Below are experts of layer 5 (counted from 0) of a mixture-of-experts language model. Rows are named router (the router's row for the expert), down (a neuron's output weights, with its number) and show model dimensions 0-159. Each number is 50 + 12 x the weight over its row's rms, rounded and kept within 0 to 99.
After each expert's rows: a language model's description of what the expert responds to. This comes from a sample of Wikipedia text that the model never trained on.

# expert 10
router:29 55 44 62 36 73 69 48 27 61 58 50 41 54 43 67 82 32 33 39 42 63 50 51 32 50 63 73 56 37 35 51 51 60 49 40 38 51 52 62 36 44 42 43 59 34 43 40 53 60 61 52 45 40 46 47 54 49 78 53 61 45 49 48 65 61 47 50 65 63 48 37 56 43 54 47 41 44 46 35 50 36 44 42 69 64 37 62 49 56 37 51 36 57 35 42 59 53 35 56 61 82 45 45 49 63 34 52 31 51 41 34 60 55 72 61 29 48 53 36 38 71 60 51 55 80 42 44 64 59 49 61 30 50 38 56 42 32 61 56 52 74 68 46 60 37 49 49 35 41 39 34 46 55 62 52 42 59 62 82
down0:44 56 16 35 59 39 52 54 50 40 46 70 70 60 54 58 49 57 38 49 43 47 40 49 63 70 73 47 48 28 72 53 53 52 36 47 71 63 53 53 43 50 42 59 47 63 39 55 68 63 41 34 25 56 61 47 52 38 43 26 71 44 50 52 53 45 44 45 42 48 36 58 50 50 57 36 47 60 47 62 64 67 59 32 40 51 48 59 48 23 67 58 59 50 63 40 39 63 73 74 62 45 53 57 52 44 52 49 55 41 59 36 34 30 45 11 37 58 54 48 48 57 59 53 40 64 27 36 51 65 63 59 48 53 54 45 71 43 63 37 66 62 60 58 58 32 41 44 34 40 32 46 69 57 73 38 41 54 34 51
down1:56 52 42 62 74 57 62 44 46 42 58 42 36 46 65 43 68 47 65 48 56 43 54 62 67 24 48 48 22 51 58 49 62 48 43 63 39 57 31 51 36 52 49 61 55 55 47 58 40 70 47 50 26 43 42 57 73 48 46 43 52 48 49 62 49 34 44 31 35 68 53 41 63 67 46 56 52 58 64 57 43 70 42 14 54 45 68 62 41 43 46 55 62 49 51 60 45 60 64 47 41 55 42 44 58 44 58 42 16 37 49 60 53 65 50 64 55 63 31 48 51 48 56 49 30 59 74 42 31 40 48 54 35 50 58 69 41 25 71 37 44 55 64 33 74 39 51 46 42 36 50 67 57 27 47 47 22 43 68 53
It responds to: Personal-name endings. Final word pieces of surnames, given names and place names, such as -ington, -ović, -sson, Moretti, Ingrid.

# expert 16
router:59 65 58 47 57 39 27 46 37 30 30 63 51 53 69 58 48 44 31 49 53 57 48 64 33 57 43 35 46 58 58 38 27 49 41 53 56 74 55 47 57 41 48 57 45 45 50 42 64 57 44 36 33 67 36 72 47 40 39 55 53 53 54 47 65 36 59 44 27 55 38 41 56 56 60 47 48 57 32 45 55 59 54 46 44 47 65 63 37 49 65 62 55 49 54 35 63 51 34 39 62 41 36 53 34 45 52 41 36 40 29 65 40 31 33 43 39 38 33 72 64 32 44 60 44 57 41 61 54 37 29 34 28 61 67 49 56 66 62 43 23 29 52 52 65 47 53 55 46 23 44 17 46 31 37 44 41 60 56 72
down2:47 60 43 58 53 63 49 48 37 59 35 56 57 47 66 22 46 40 60 45 54 60 61 60 58 48 55 34 22 60 54 51 48 37 17 52 55 44 38 69 37 34 53 51 56 30 45 38 37 57 48 54 45 60 58 43 43 32 68 35 52 44 62 35 68 60 53 37 42 40 35 38 52 53 70 73 40 80 48 35 35 38 54 33 42 43 46 59 43 20 26 58 83 58 40 42 61 45 35 57 53 46 38 57 56 43 60 54 50 55 55 52 56 44 47 41 47 70 58 36 33 58 73 36 55 55 38 27 45 46 56 35 66 61 57 34 57 37 61 43 33 56 57 57 59 59 59 42 71 35 56 53 54 24 63 45 42 43 38 52
down3:56 41 53 27 35 51 57 50 45 51 35 57 64 35 74 53 48 62 59 47 45 42 74 50 50 41 52 55 55 44 38 46 59 57 69 50 51 52 52 40 51 30 49 51 74 27 59 50 47 50 62 54 72 47 16 45 50 45 50 49 45 53 49 52 73 54 53 52 68 61 46 43 59 49 76 54 63 34 51 61 54 48 83 44 41 42 42 40 42 44 71 45 52 30 62 67 49 64 48 54 53 45 39 26 60 46 27 60 47 52 15 44 41 14 41 53 63 55 50 83 38 25 62 57 53 44 37 42 65 58 50 30 34 48 45 73 62 61 58 30 58 44 61 69 51 52 50 51 46 46 46 39 45 57 45 46 51 41 52 52
It responds to: List bullets and line breaks. Dashes, line breaks and colons starting or ending items in bulleted lists, infoboxes and disambiguation pages, such as "- Recorded:", "See".

# expert 6
router:44 28 34 53 58 66 49 57 46 57 60 68 39 50 56 49 38 50 68 46 35 49 68 39 54 54 43 71 42 47 77 31 40 45 36 76 51 59 40 69 41 60 48 38 45 65 30 75 44 44 55 40 59 65 56 44 49 56 48 58 45 43 54 52 66 45 42 61 61 45 48 52 61 33 70 51 69 55 45 36 24 42 46 38 51 74 69 38 55 38 42 60 52 34 58 42 48 52 63 53 31 52 34 31 49 30 32 40 54 41 46 29 53 46 49 71 53 56 48 62 57 53 48 27 41 58 68 67 44 70 71 45 58 37 37 30 40 63 71 63 24 55 37 52 69 59 30 41 59 39 51 55 63 52 54 66 49 64 51 50
down0:50 52 48 59 56 43 34 42 58 66 52 65 53 58 67 42 54 60 59 55 48 66 46 42 51 50 40 45 48 41 47 56 54 55 58 60 43 36 59 46 43 41 16 57 62 37 46 41 47 43 67 46 66 71 55 47 69 42 48 58 79 45 50 56 64 27 48 52 49 43 66 50 42 56 51 49 60 66 28 69 87 61 55 60 61 55 53 34 40 44 52 37 65 50 55 57 34 29 54 64 50 45 50 72 45 48 81 63 34 60 64 52 32 41 56 49 53 40 59 44 42 48 53 40 44 39 56 72 48 61 48 52 27 51 35 54 68 24 49 59 58 37 57 54 56 27 13 51 35 34 45 37 40 51 50 37 45 38 50 20
down1:34 46 37 47 49 28 39 52 52 43 54 65 44 44 42 51 49 38 46 50 62 36 51 40 49 56 52 64 44 60 45 55 56 48 36 45 58 49 29 42 28 27 55 42 55 62 40 57 30 65 71 51 60 34 46 49 68 50 62 33 35 51 41 47 45 37 52 39 70 48 58 53 54 32 59 36 58 48 59 48 57 54 36 50 69 56 63 65 51 48 44 37 53 73 48 54 57 30 74 46 37 66 25 34 41 60 30 31 41 48 42 58 72 78 41 56 69 57 49 52 52 48 24 27 48 55 50 51 40 57 52 52 51 36 62 44 45 78 62 51 44 52 59 67 56 38 51 51 68 31 65 42 63 66 47 67 29 74 28 74
It responds to: Abbreviation and coordinate pieces. Abbreviation dots and numeric pieces in coordinates, plus mid-word name fragments, such as .S in U.S., digits before °W, Yank in Yankees.

# expert 24
router:43 59 37 40 74 48 58 60 55 47 41 49 67 63 51 26 52 75 59 55 65 51 69 76 49 64 42 61 36 34 49 33 41 35 50 69 41 37 68 61 47 66 53 40 67 40 15 46 44 58 37 56 58 57 65 36 58 56 67 33 32 31 40 46 55 42 35 62 25 52 58 45 59 64 64 50 58 49 65 44 41 53 62 36 37 50 50 66 72 64 51 43 51 44 46 52 49 46 49 44 61 29 48 63 66 56 38 45 61 42 65 74 61 45 20 54 50 36 43 46 40 56 69 57 43 37 42 59 55 30 50 53 51 53 28 33 58 38 67 59 42 63 55 57 49 64 54 44 42 61 67 34 51 35 56 45 55 52 37 31
down0:63 57 60 68 56 44 55 61 55 38 59 32 49 48 54 53 46 49 56 43 41 45 52 50 55 56 47 51 38 51 36 42 61 27 56 65 62 42 57 74 64 45 26 73 37 40 61 74 43 46 44 40 68 55 57 58 49 17 52 62 49 43 35 56 37 64 39 62 34 42 51 71 26 48 54 42 42 61 45 44 48 24 46 38 42 48 42 42 46 49 34 57 65 69 42 55 23 57 47 32 59 51 70 53 17 29 31 54 55 67 44 49 49 44 37 47 55 39 27 46 55 31 39 61 54 42 40 75 58 54 52 58 49 63 63 53 57 53 65 70 55 66 42 32 57 50 50 41 40 42 43 66 46 59 39 56 28 60 30 31
down1:64 71 63 36 53 58 63 57 50 58 50 54 62 62 55 62 49 37 63 45 35 57 54 55 85 52 57 47 58 69 35 50 54 58 64 29 55 43 21 60 46 46 56 73 77 27 59 57 55 60 26 25 30 64 57 50 57 50 57 46 33 40 69 63 55 57 51 55 44 45 45 19 23 66 38 52 56 64 27 49 51 32 49 46 35 55 56 34 45 56 59 48 59 63 61 60 42 29 59 51 39 56 50 52 46 54 57 41 43 73 54 45 67 43 30 68 52 68 59 69 26 38 55 74 58 39 58 50 43 51 50 67 62 72 44 56 44 39 46 46 40 51 47 44 55 47 52 44 54 42 35 47 43 45 59 41 39 48 57 70
It responds to: Opening brackets and quotes. Opening parentheses and quotation marks after names or titles, such as (Ind. Labor), "Tom", (businessman), (Boisduval.

# expert 55
router:58 36 58 48 50 54 43 47 23 43 67 45 39 36 45 45 51 46 57 54 64 47 56 40 74 59 42 36 57 50 66 62 47 75 68 57 54 37 67 46 59 45 73 44 65 44 48 66 47 34 73 40 33 43 56 52 56 55 37 47 66 76 58 41 45 64 34 54 39 57 45 52 54 35 38 62 59 53 46 46 50 64 46 48 51 37 33 50 25 48 51 61 79 54 68 38 29 29 53 34 48 26 41 26 44 45 46 62 27 56 46 53 61 41 46 28 66 61 54 50 53 48 30 54 49 51 40 51 36 40 60 67 38 58 63 32 30 59 62 54 52 61 43 52 81 30 55 48 45 75 37 41 45 54 40 63 38 62 43 60
down2:48 56 47 47 62 42 43 23 51 51 52 44 31 50 37 36 30 72 45 55 86 50 43 60 43 49 49 63 55 64 69 54 68 27 39 44 58 51 34 56 64 44 54 60 50 46 70 60 45 48 86 65 51 61 55 67 40 45 88 46 62 50 67 46 51 65 51 46 44 39 53 44 42 56 61 59 58 55 53 58 46 70 64 47 49 44 61 59 55 45 40 47 58 68 30 31 23 55 29 51 53 74 42 61 50 54 65 54 31 45 58 73 49 39 39 65 48 41 49 46 63 28 54 48 52 27 43 59 29 56 40 43 51 46 48 46 35 56 47 63 55 71 47 43 48 54 62 34 51 44 32 54 60 52 59 55 24 60 56 61
down3:63 51 47 52 76 45 52 45 60 45 45 46 50 42 51 39 46 55 59 77 60 56 72 44 21 56 51 51 40 52 41 59 26 72 49 73 63 53 61 71 54 39 49 63 39 46 71 62 31 51 58 60 43 31 51 76 47 53 29 53 41 55 56 69 50 69 32 32 40 70 66 28 59 43 59 31 51 41 48 49 56 37 35 42 64 45 52 52 57 41 59 60 53 31 54 48 38 57 47 58 30 58 44 64 39 54 45 43 35 47 61 59 61 57 78 57 45 58 54 38 58 37 47 46 40 50 63 40 32 52 49 76 42 61 51 51 54 21 30 55 44 61 39 32 57 43 43 49 54 37 41 47 81 42 37 24 53 46 56 51
It responds to: Units and infobox fields. Measurement units and geographic or census infobox labels, e.g. sq mi, km, °N, population, Height, plus stray pieces like tem-p-les.

# expert 47
router:59 42 69 59 54 31 59 37 38 52 56 43 51 48 57 59 53 36 57 32 70 42 31 28 59 66 45 88 74 36 40 41 53 50 66 48 35 46 46 62 39 46 64 61 51 22 19 58 79 45 36 51 59 52 49 62 46 45 50 58 62 52 32 72 46 50 54 59 51 40 48 44 50 62 47 40 57 53 53 28 26 72 56 59 47 52 64 57 44 34 57 52 56 43 74 46 22 34 54 57 36 47 53 60 51 41 55 19 41 58 38 47 30 45 26 52 53 63 39 54 51 54 48 44 39 40 47 54 67 43 59 36 41 54 54 46 32 56 65 35 57 44 46 39 57 43 50 38 37 42 52 71 63 45 58 60 55 52 27 42
down0:65 47 55 41 80 35 64 64 55 46 35 48 52 34 56 77 71 42 27 32 46 47 42 39 39 40 49 46 59 52 42 45 32 56 47 52 49 58 53 65 45 53 65 72 36 51 48 30 55 67 43 33 72 43 66 53 87 61 39 53 37 52 46 48 42 41 53 57 59 53 41 60 35 75 58 43 58 85 35 67 42 39 46 65 69 39 45 43 54 27 67 38 59 59 54 47 37 56 54 44 54 63 53 45 26 54 51 48 57 35 32 48 44 54 57 62 45 44 65 41 63 30 33 42 68 54 47 61 57 46 56 31 72 47 41 48 41 45 68 57 40 55 54 57 59 48 74 65 57 41 44 52 46 40 35 40 49 41 36 48
down1:44 59 39 62 56 35 56 37 39 40 44 29 46 57 40 56 40 42 62 33 63 47 36 52 59 50 48 67 51 57 36 45 71 37 54 46 53 46 59 31 55 53 71 53 35 39 38 59 37 49 51 65 63 67 48 49 38 29 49 53 61 47 28 33 45 60 70 36 52 26 66 47 49 46 70 51 66 36 61 47 44 71 58 44 57 64 66 76 31 58 60 50 51 32 53 52 55 67 43 45 49 59 48 47 39 71 38 52 44 60 50 21 45 60 50 44 75 53 49 31 62 42 41 52 68 43 35 79 37 35 44 49 58 57 33 58 59 75 70 43 65 68 37 62 38 56 44 44 65 50 47 64 41 55 53 77 48 41 48 33
It responds to: Chemistry, math, number symbols. Capital letters and symbols in formulas, LaTeX and identifiers, like O in H_{2}O, N in InChI, plus digits in data.

# expert 50
router:51 54 52 55 32 55 61 40 74 48 41 54 47 74 36 46 41 44 69 63 53 42 44 60 57 51 56 62 36 45 39 26 59 27 34 39 49 44 49 73 55 38 68 79 36 39 56 26 36 61 64 45 49 54 30 29 55 58 76 58 36 41 51 44 68 44 36 50 40 88 57 42 46 46 42 56 48 36 66 42 71 49 38 49 47 56 53 50 40 51 45 44 34 39 64 45 36 58 38 40 57 50 57 52 69 43 53 32 30 50 56 28 48 37 54 48 50 58 38 22 42 53 61 51 76 41 57 28 64 50 52 69 47 53 45 42 50 53 44 50 53 45 57 23 45 40 62 55 60 54 63 33 35 63 61 66 41 48 50 63
down0:63 54 49 57 69 50 47 33 45 38 55 47 56 74 41 50 59 49 43 71 61 64 41 43 76 32 61 58 41 49 43 39 74 61 58 58 59 56 54 44 62 44 31 66 71 37 63 59 49 46 61 55 51 34 48 42 37 33 33 60 38 56 40 49 25 43 64 39 39 36 58 55 46 46 43 38 44 48 58 58 64 49 61 49 57 67 37 57 65 78 36 27 46 56 61 52 40 51 19 56 32 50 77 60 56 40 44 41 54 63 63 63 64 43 36 53 39 71 65 59 49 44 70 46 68 59 56 43 42 51 51 49 56 50 59 47 35 63 34 69 64 53 55 53 41 45 59 43 75 66 46 36 35 29 52 57 22 27 54 61
down1:58 45 45 60 35 36 54 44 63 61 57 56 52 48 62 65 60 48 46 57 46 49 34 55 63 65 55 28 38 73 55 59 53 40 60 36 46 43 61 67 63 62 53 49 49 63 21 43 79 53 58 25 50 32 58 58 37 36 56 78 40 35 58 37 60 42 51 52 56 51 55 54 72 46 40 47 60 49 32 61 64 53 45 40 50 58 50 57 35 60 35 72 65 28 61 38 66 54 39 35 37 56 64 38 69 26 47 33 44 71 56 43 50 41 47 40 42 45 63 29 44 29 49 33 69 66 55 52 64 24 52 51 38 60 41 55 45 33 58 47 48 43 57 52 36 60 48 69 56 45 51 64 76 47 39 36 37 62 72 40
It responds to: Table spaces and mid-word syllables. Blank space tokens between table pipes before numbers, plus inner syllables of long words, such as bacc-ala-ureate, Incl-os-ure, ob-viously, almost.

# expert 56
router:21 64 51 69 40 44 72 57 51 57 65 59 41 63 60 44 40 24 54 61 43 48 52 38 50 62 61 65 69 53 53 53 45 37 36 28 34 46 57 74 41 44 63 49 34 59 56 50 47 57 28 44 60 30 61 53 36 59 53 68 64 45 66 31 37 44 49 56 70 42 45 60 61 69 60 39 34 47 68 50 45 58 54 47 69 32 41 37 56 61 32 46 52 46 65 43 35 62 75 48 52 45 60 44 61 48 46 53 35 38 34 43 30 35 22 64 53 73 51 55 59 55 36 58 66 42 42 62 65 39 82 71 58 45 29 50 54 49 63 53 52 48 48 53 64 58 36 51 66 44 41 41 52 63 62 56 61 38 36 51
down0:41 68 66 36 39 49 47 76 51 54 56 64 78 53 66 53 38 58 52 49 48 56 66 50 57 39 49 40 40 50 57 43 40 55 29 36 44 56 43 65 33 19 55 61 53 45 45 41 60 26 49 41 41 56 27 33 41 62 56 61 38 37 54 52 40 49 52 42 49 39 69 40 47 51 45 59 54 40 46 48 36 29 60 62 69 56 23 62 56 59 59 38 53 53 51 55 57 79 41 39 52 45 36 34 40 74 56 56 47 47 45 65 39 53 53 48 54 58 76 67 40 45 47 41 50 49 24 47 35 49 65 47 63 54 35 53 66 64 60 36 59 56 71 31 43 80 69 34 37 47 50 49 55 54 49 56 62 38 18 39
down1:64 53 53 59 46 39 62 37 58 47 66 31 53 63 42 54 39 61 27 39 49 63 68 46 57 49 54 60 43 55 25 32 60 24 51 65 42 30 40 45 48 53 57 51 49 38 38 32 35 44 40 40 32 59 57 52 68 64 76 48 54 56 56 44 43 55 60 34 52 61 72 58 45 48 45 20 48 55 52 45 27 47 43 48 42 45 52 65 33 59 39 53 36 33 53 41 67 47 53 61 47 31 56 57 38 56 67 49 44 67 49 59 41 50 53 65 57 41 46 46 49 43 65 42 61 47 60 58 63 62 39 52 27 38 59 41 75 48 60 34 43 65 39 31 12 45 58 32 56 31 41 54 40 35 60 74 75 35 56 40
It responds to: Digits in numbers. Individual digits, "%" and "million" in statistics tables, career totals, batting averages and measurements, such as 1,090, .290, 187.223.

# expert 1
router:59 46 35 50 39 40 80 49 47 71 41 60 63 55 56 79 77 31 70 50 32 60 47 28 50 46 63 65 51 53 42 40 63 55 55 61 38 47 36 64 40 68 41 44 50 50 52 64 60 64 49 53 54 29 45 47 54 56 70 51 58 46 60 56 31 40 63 61 57 50 61 53 67 51 37 47 27 44 18 41 60 54 50 40 48 68 37 61 62 41 64 62 70 44 37 42 67 37 55 34 54 82 55 43 41 58 42 38 33 49 46 53 53 52 74 52 62 58 46 39 60 67 31 57 51 62 47 56 79 69 35 55 58 49 46 70 56 41 42 59 45 53 65 43 60 51 58 39 54 45 42 48 46 47 66 42 48 46 51 82
down0:48 56 56 60 57 52 60 47 47 37 64 35 37 40 63 59 58 34 44 43 54 52 64 62 50 28 61 51 47 69 63 47 53 32 50 60 27 53 35 45 19 63 38 67 38 30 57 48 54 73 39 41 49 68 50 52 61 52 47 48 50 34 53 52 72 34 62 36 64 39 38 42 57 30 45 54 36 49 42 47 41 38 62 45 60 47 48 34 25 50 45 69 67 59 51 57 54 58 33 50 62 47 41 41 68 40 52 44 23 63 52 52 38 70 45 39 37 39 46 30 77 43 48 43 59 71 56 65 44 67 51 52 45 75 27 73 51 52 38 50 29 65 63 52 74 43 58 69 60 45 39 47 67 50 45 62 40 65 58 44
down1:44 58 29 56 31 63 66 43 49 53 51 50 47 57 48 73 42 63 42 48 49 61 56 36 51 69 64 64 55 51 40 54 55 26 59 40 49 51 41 39 83 36 51 45 32 30 35 64 37 50 59 55 52 82 34 68 47 58 33 50 53 55 61 52 54 69 56 55 49 57 44 56 45 46 43 63 26 49 45 44 50 36 26 47 55 43 68 39 56 58 49 39 55 37 44 42 71 32 59 53 59 44 29 76 28 54 56 37 52 54 64 55 64 51 26 57 59 43 51 47 69 48 47 65 76 40 53 52 66 45 44 74 46 36 37 55 64 25 41 57 29 44 34 51 41 65 65 51 57 42 77 64 50 43 65 57 59 42 55 51
It responds to: Place-name endings. Country, region and county names and their final pieces, often after United or New, e.g. England, China, Namib-ia, Gujar-at, -shire.

# expert 42
router:58 58 53 36 39 53 55 37 59 36 43 62 57 55 43 28 40 49 61 53 38 46 39 74 57 61 54 50 50 71 60 48 35 48 42 46 41 51 45 70 55 37 50 53 54 49 61 32 59 67 37 64 32 54 36 48 36 35 30 61 50 48 58 45 63 35 59 44 26 61 55 42 53 45 57 19 28 48 41 29 65 61 57 51 57 49 52 46 67 60 72 27 52 64 65 39 50 61 33 40 40 39 55 51 58 58 69 30 39 41 52 32 55 65 32 53 53 49 76 43 41 43 60 40 47 47 59 52 66 35 73 61 40 37 31 67 63 51 69 35 65 46 37 58 54 42 60 48 27 39 67 67 66 82 47 44 43 53 42 47
down1:69 57 64 62 60 41 49 28 49 70 55 40 68 49 26 53 69 51 50 67 43 42 29 39 42 46 37 54 55 38 42 41 63 63 53 46 46 52 53 64 30 44 50 55 63 76 55 55 67 57 62 71 25 64 66 37 42 61 55 63 47 28 54 47 32 43 49 62 54 39 33 61 48 42 29 41 52 42 54 46 55 56 48 38 50 55 49 33 56 67 39 59 49 46 60 65 34 52 45 47 39 34 58 37 50 64 38 50 41 59 62 55 52 54 46 70 57 33 46 58 63 52 51 47 39 79 41 67 56 51 51 85 36 52 51 38 82 69 49 63 45 48 55 48 48 63 49 51 48 50 39 57 36 26 30 79 45 27 49 48
down2:34 54 45 58 55 52 49 39 81 46 42 55 53 59 59 36 69 65 44 69 39 40 56 42 32 33 65 58 35 25 39 66 64 43 72 50 69 44 62 61 45 53 63 59 64 72 32 49 57 44 30 61 44 57 64 52 27 75 53 36 39 49 54 66 58 38 51 46 41 45 35 36 43 51 50 50 58 64 44 53 24 50 63 61 44 52 56 45 48 61 41 50 57 83 51 44 63 52 66 36 44 42 51 57 45 76 46 43 47 77 51 45 55 60 63 38 48 57 48 58 45 29 65 48 46 41 63 45 40 54 44 80 31 37 37 56 53 71 51 50 44 66 37 52 60 87 40 51 45 58 45 59 39 48 46 44 43 48 41 36
It responds to: Space before numbers. A lone space token, mostly in tables or after colons and commas, right before a number, currency sign or tilde.

# expert 30
router:59 54 35 50 47 56 48 61 33 28 44 34 53 56 54 48 34 68 63 55 66 50 45 45 32 48 46 59 66 42 52 68 74 42 53 40 39 56 71 30 48 51 48 33 70 44 37 39 71 54 58 40 80 60 70 55 47 56 59 33 66 40 62 51 55 61 54 67 50 50 37 50 53 30 58 41 34 56 39 57 45 31 54 45 42 39 63 49 36 51 26 62 49 45 46 25 68 45 62 43 41 66 38 48 49 49 44 54 55 36 66 36 44 66 38 36 76 49 41 46 30 56 44 41 38 39 61 52 67 40 33 52 34 59 67 65 35 42 45 45 54 67 32 70 62 40 36 45 54 47 66 48 24 31 50 33 38 57 54 61
down0:58 57 46 52 43 50 80 62 41 57 61 40 41 58 36 56 49 51 51 47 51 33 36 51 42 52 60 59 48 45 41 32 63 62 38 65 35 29 39 36 37 39 53 62 82 45 28 51 35 50 74 54 43 61 42 47 27 39 58 49 33 48 59 51 28 47 61 45 44 51 43 29 36 42 73 56 64 48 55 65 67 53 54 34 52 76 45 40 55 61 53 53 36 74 52 63 43 31 55 67 58 54 52 65 45 70 33 77 50 55 37 38 25 61 64 45 30 35 62 39 39 30 36 62 61 46 49 61 50 55 50 43 58 55 54 61 46 40 39 57 50 21 58 58 65 47 62 51 49 72 30 40 46 56 52 57 53 38 61 41
down1:34 47 57 65 38 38 29 59 33 50 42 43 83 44 43 54 55 58 51 57 49 35 59 46 51 50 55 43 41 54 57 61 48 46 43 51 59 59 52 37 32 79 53 53 49 58 25 68 34 35 37 56 25 53 59 36 45 33 63 54 59 41 44 58 53 36 49 51 47 60 32 48 32 38 43 30 39 35 59 60 46 67 68 41 41 58 48 24 49 39 41 51 52 55 44 62 56 57 38 53 61 46 63 53 59 50 79 39 42 56 49 27 54 52 24 53 41 48 44 67 77 56 46 46 29 71 46 65 49 24 42 34 38 61 29 47 48 66 47 52 57 35 62 51 53 52 44 45 55 71 83 58 36 47 51 48 52 37 64 33
It responds to: Infobox field labels. Labels and keywords in infoboxes, taxoboxes and tables, such as Authority, Genus, Coordinates, °N, plus verbs like born, created, launched.

# expert 20
router:40 47 47 57 41 45 35 48 36 46 36 46 49 52 41 38 36 50 21 55 52 53 55 45 43 35 37 45 46 58 65 36 26 44 57 61 44 62 57 44 56 35 52 36 84 61 38 72 33 65 59 43 42 61 55 44 61 64 45 40 70 40 22 51 71 43 65 48 37 69 80 52 63 57 65 69 50 49 44 60 42 63 59 25 62 42 61 56 51 41 48 55 47 41 48 61 57 53 32 27 47 34 39 58 64 45 45 43 43 46 25 54 38 39 42 38 53 63 56 40 39 36 66 48 23 33 41 49 40 68 50 40 38 53 42 51 35 40 49 58 39 59 31 43 61 62 58 34 45 62 52 41 51 47 63 33 35 43 32 72
down0:34 62 46 54 56 62 36 50 55 49 36 53 66 57 38 46 72 31 61 42 42 58 42 36 45 50 55 43 45 53 43 51 46 48 38 52 59 56 63 45 39 23 45 43 44 71 45 44 49 46 46 24 34 39 58 48 47 65 53 50 56 42 73 53 84 61 33 60 41 44 25 61 61 38 44 58 42 45 48 55 59 44 38 44 53 26 60 47 48 63 53 58 51 55 58 42 53 67 38 57 48 33 67 65 59 48 78 62 71 33 30 31 38 54 41 61 60 44 42 70 46 22 38 30 57 57 24 48 52 43 66 77 64 43 52 58 39 55 41 60 55 57 56 76 48 53 59 74 50 45 27 26 56 34 50 61 42 52 50 58
down1:72 38 51 63 65 62 27 35 48 61 66 47 45 57 60 47 49 40 49 28 37 39 48 47 49 38 52 57 30 25 51 40 55 48 58 47 53 30 55 59 51 45 68 44 74 22 45 54 37 51 52 40 51 41 54 50 64 53 54 49 54 36 59 38 46 57 44 65 22 45 46 40 50 58 35 49 56 39 51 41 36 35 57 42 58 35 53 56 42 39 34 63 58 53 57 41 35 71 43 54 55 42 64 38 36 47 20 48 47 49 81 53 61 60 47 56 60 48 20 35 60 63 62 49 45 51 59 70 33 53 31 62 49 43 40 66 30 49 42 47 38 39 55 31 38 52 29 28 74 24 64 60 55 29 55 56 57 61 43 43
It responds to: Infobox and table structure. Structural tokens in infoboxes and tables, such as "(" in "Summer (DST)", line breaks before "- County:", row pipes and taxonomy labels like Phylum.

# expert 0
router:33 42 63 28 75 50 43 34 47 48 53 53 50 40 47 34 41 66 50 53 65 55 64 52 64 53 47 88 74 35 68 47 36 43 62 48 62 49 44 65 54 56 55 45 45 53 38 39 48 68 54 68 43 38 47 44 38 46 49 54 49 52 54 66 52 44 61 53 45 29 51 31 38 67 55 51 53 41 36 37 32 70 64 66 40 38 75 53 54 36 58 46 55 47 54 60 57 41 68 63 42 54 41 66 56 37 33 33 29 48 53 59 43 48 36 51 43 60 40 48 41 54 38 51 27 47 57 53 31 64 55 27 66 66 68 54 39 55 64 34 30 69 57 31 47 53 68 30 37 53 42 55 58 37 42 53 59 22 37 27
down0:64 45 32 25 48 61 66 75 55 43 62 56 63 48 63 37 51 63 71 39 72 40 58 25 34 38 56 43 55 79 73 43 49 60 52 36 58 44 57 66 44 68 46 52 57 28 59 37 61 33 50 48 47 45 55 54 31 19 44 50 53 44 63 38 39 42 53 60 45 21 48 50 32 40 32 54 46 59 57 37 43 63 63 46 43 47 45 42 66 58 50 52 51 33 50 38 50 55 28 34 64 55 70 38 33 60 69 57 41 66 46 41 50 45 36 41 42 63 53 60 63 57 38 42 47 49 47 62 47 54 48 63 49 55 66 68 47 23 15 58 49 51 48 61 43 47 74 48 46 55 49 54 68 41 40 68 49 42 46 42
down1:60 21 57 69 47 47 60 58 42 31 39 39 37 48 34 58 53 50 55 51 30 57 42 37 38 41 54 48 29 47 60 58 55 49 47 63 48 33 53 46 26 45 65 48 50 60 58 44 58 42 50 41 46 54 36 48 70 50 33 38 56 64 45 34 64 41 44 37 45 25 33 63 71 52 51 57 55 60 22 51 62 61 40 57 65 46 56 42 65 39 34 53 51 39 63 61 56 73 77 57 56 33 46 49 66 63 60 51 48 44 65 60 60 74 62 62 50 61 62 44 42 44 74 56 57 73 65 53 59 41 36 67 34 69 60 30 28 70 61 48 37 66 34 35 34 64 48 37 44 43 67 36 43 59 47 60 42 50 58 51
It responds to: Initial capital letters. Single capital letters or short capital pieces opening names, often foreign names, such as G in Gyantse, M in Mátyás, R in RSA.

# expert 48
router:35 47 30 57 41 54 39 36 60 55 64 45 44 60 46 75 71 36 38 40 40 56 41 38 38 60 48 57 47 47 33 47 49 36 53 36 34 51 47 56 44 60 40 40 47 51 75 39 29 52 76 52 38 55 37 52 41 48 63 58 62 53 49 40 62 54 54 31 48 68 49 26 50 38 51 46 38 64 33 45 45 52 70 40 70 70 35 63 44 59 54 48 48 37 24 51 66 51 39 60 46 57 61 52 66 55 33 51 51 29 57 36 70 64 59 41 43 62 65 21 55 76 66 38 57 64 54 47 51 61 30 47 30 30 52 31 47 48 57 57 63 64 75 37 49 31 49 50 60 27 52 48 45 58 57 56 58 68 59 65
down0:69 44 68 49 30 55 54 32 39 47 63 65 43 39 63 33 38 37 46 47 56 52 49 28 45 64 41 53 36 61 26 53 49 49 47 53 66 45 39 47 48 32 57 58 47 48 54 49 52 42 76 54 39 14 44 50 47 39 61 46 62 59 62 44 70 40 51 62 79 64 53 45 51 53 43 56 26 77 47 51 46 46 73 50 49 39 24 61 49 84 67 49 56 48 44 59 64 58 64 45 51 53 63 41 56 25 63 44 58 34 38 40 56 40 42 69 74 54 44 37 69 75 63 31 51 50 40 65 53 45 42 58 56 61 33 58 45 67 37 41 53 53 41 53 58 44 42 53 57 61 68 79 50 41 54 58 50 54 49 49
down1:31 61 62 48 71 47 58 45 81 50 49 54 64 56 69 44 54 45 69 40 54 51 33 55 59 33 66 47 58 58 57 43 60 53 46 44 60 76 63 57 58 26 50 34 52 58 36 36 37 55 51 45 46 63 55 45 48 44 38 38 35 34 76 29 45 67 32 42 56 64 49 38 62 51 51 43 28 79 33 41 54 53 53 49 62 49 57 52 27 38 62 49 64 44 45 41 58 49 57 50 46 57 20 53 62 49 39 39 36 63 52 38 42 39 53 27 35 68 57 32 41 59 27 39 44 59 38 50 47 67 45 44 57 49 44 19 39 54 57 41 44 38 66 53 61 54 43 36 63 46 20 51 38 71 62 49 53 61 39 57
It responds to: Given names and fragments. Common first names such as John, David, William, Michael, plus mid-word pieces of first names and surnames like Cecil, Gabriel, Silvia.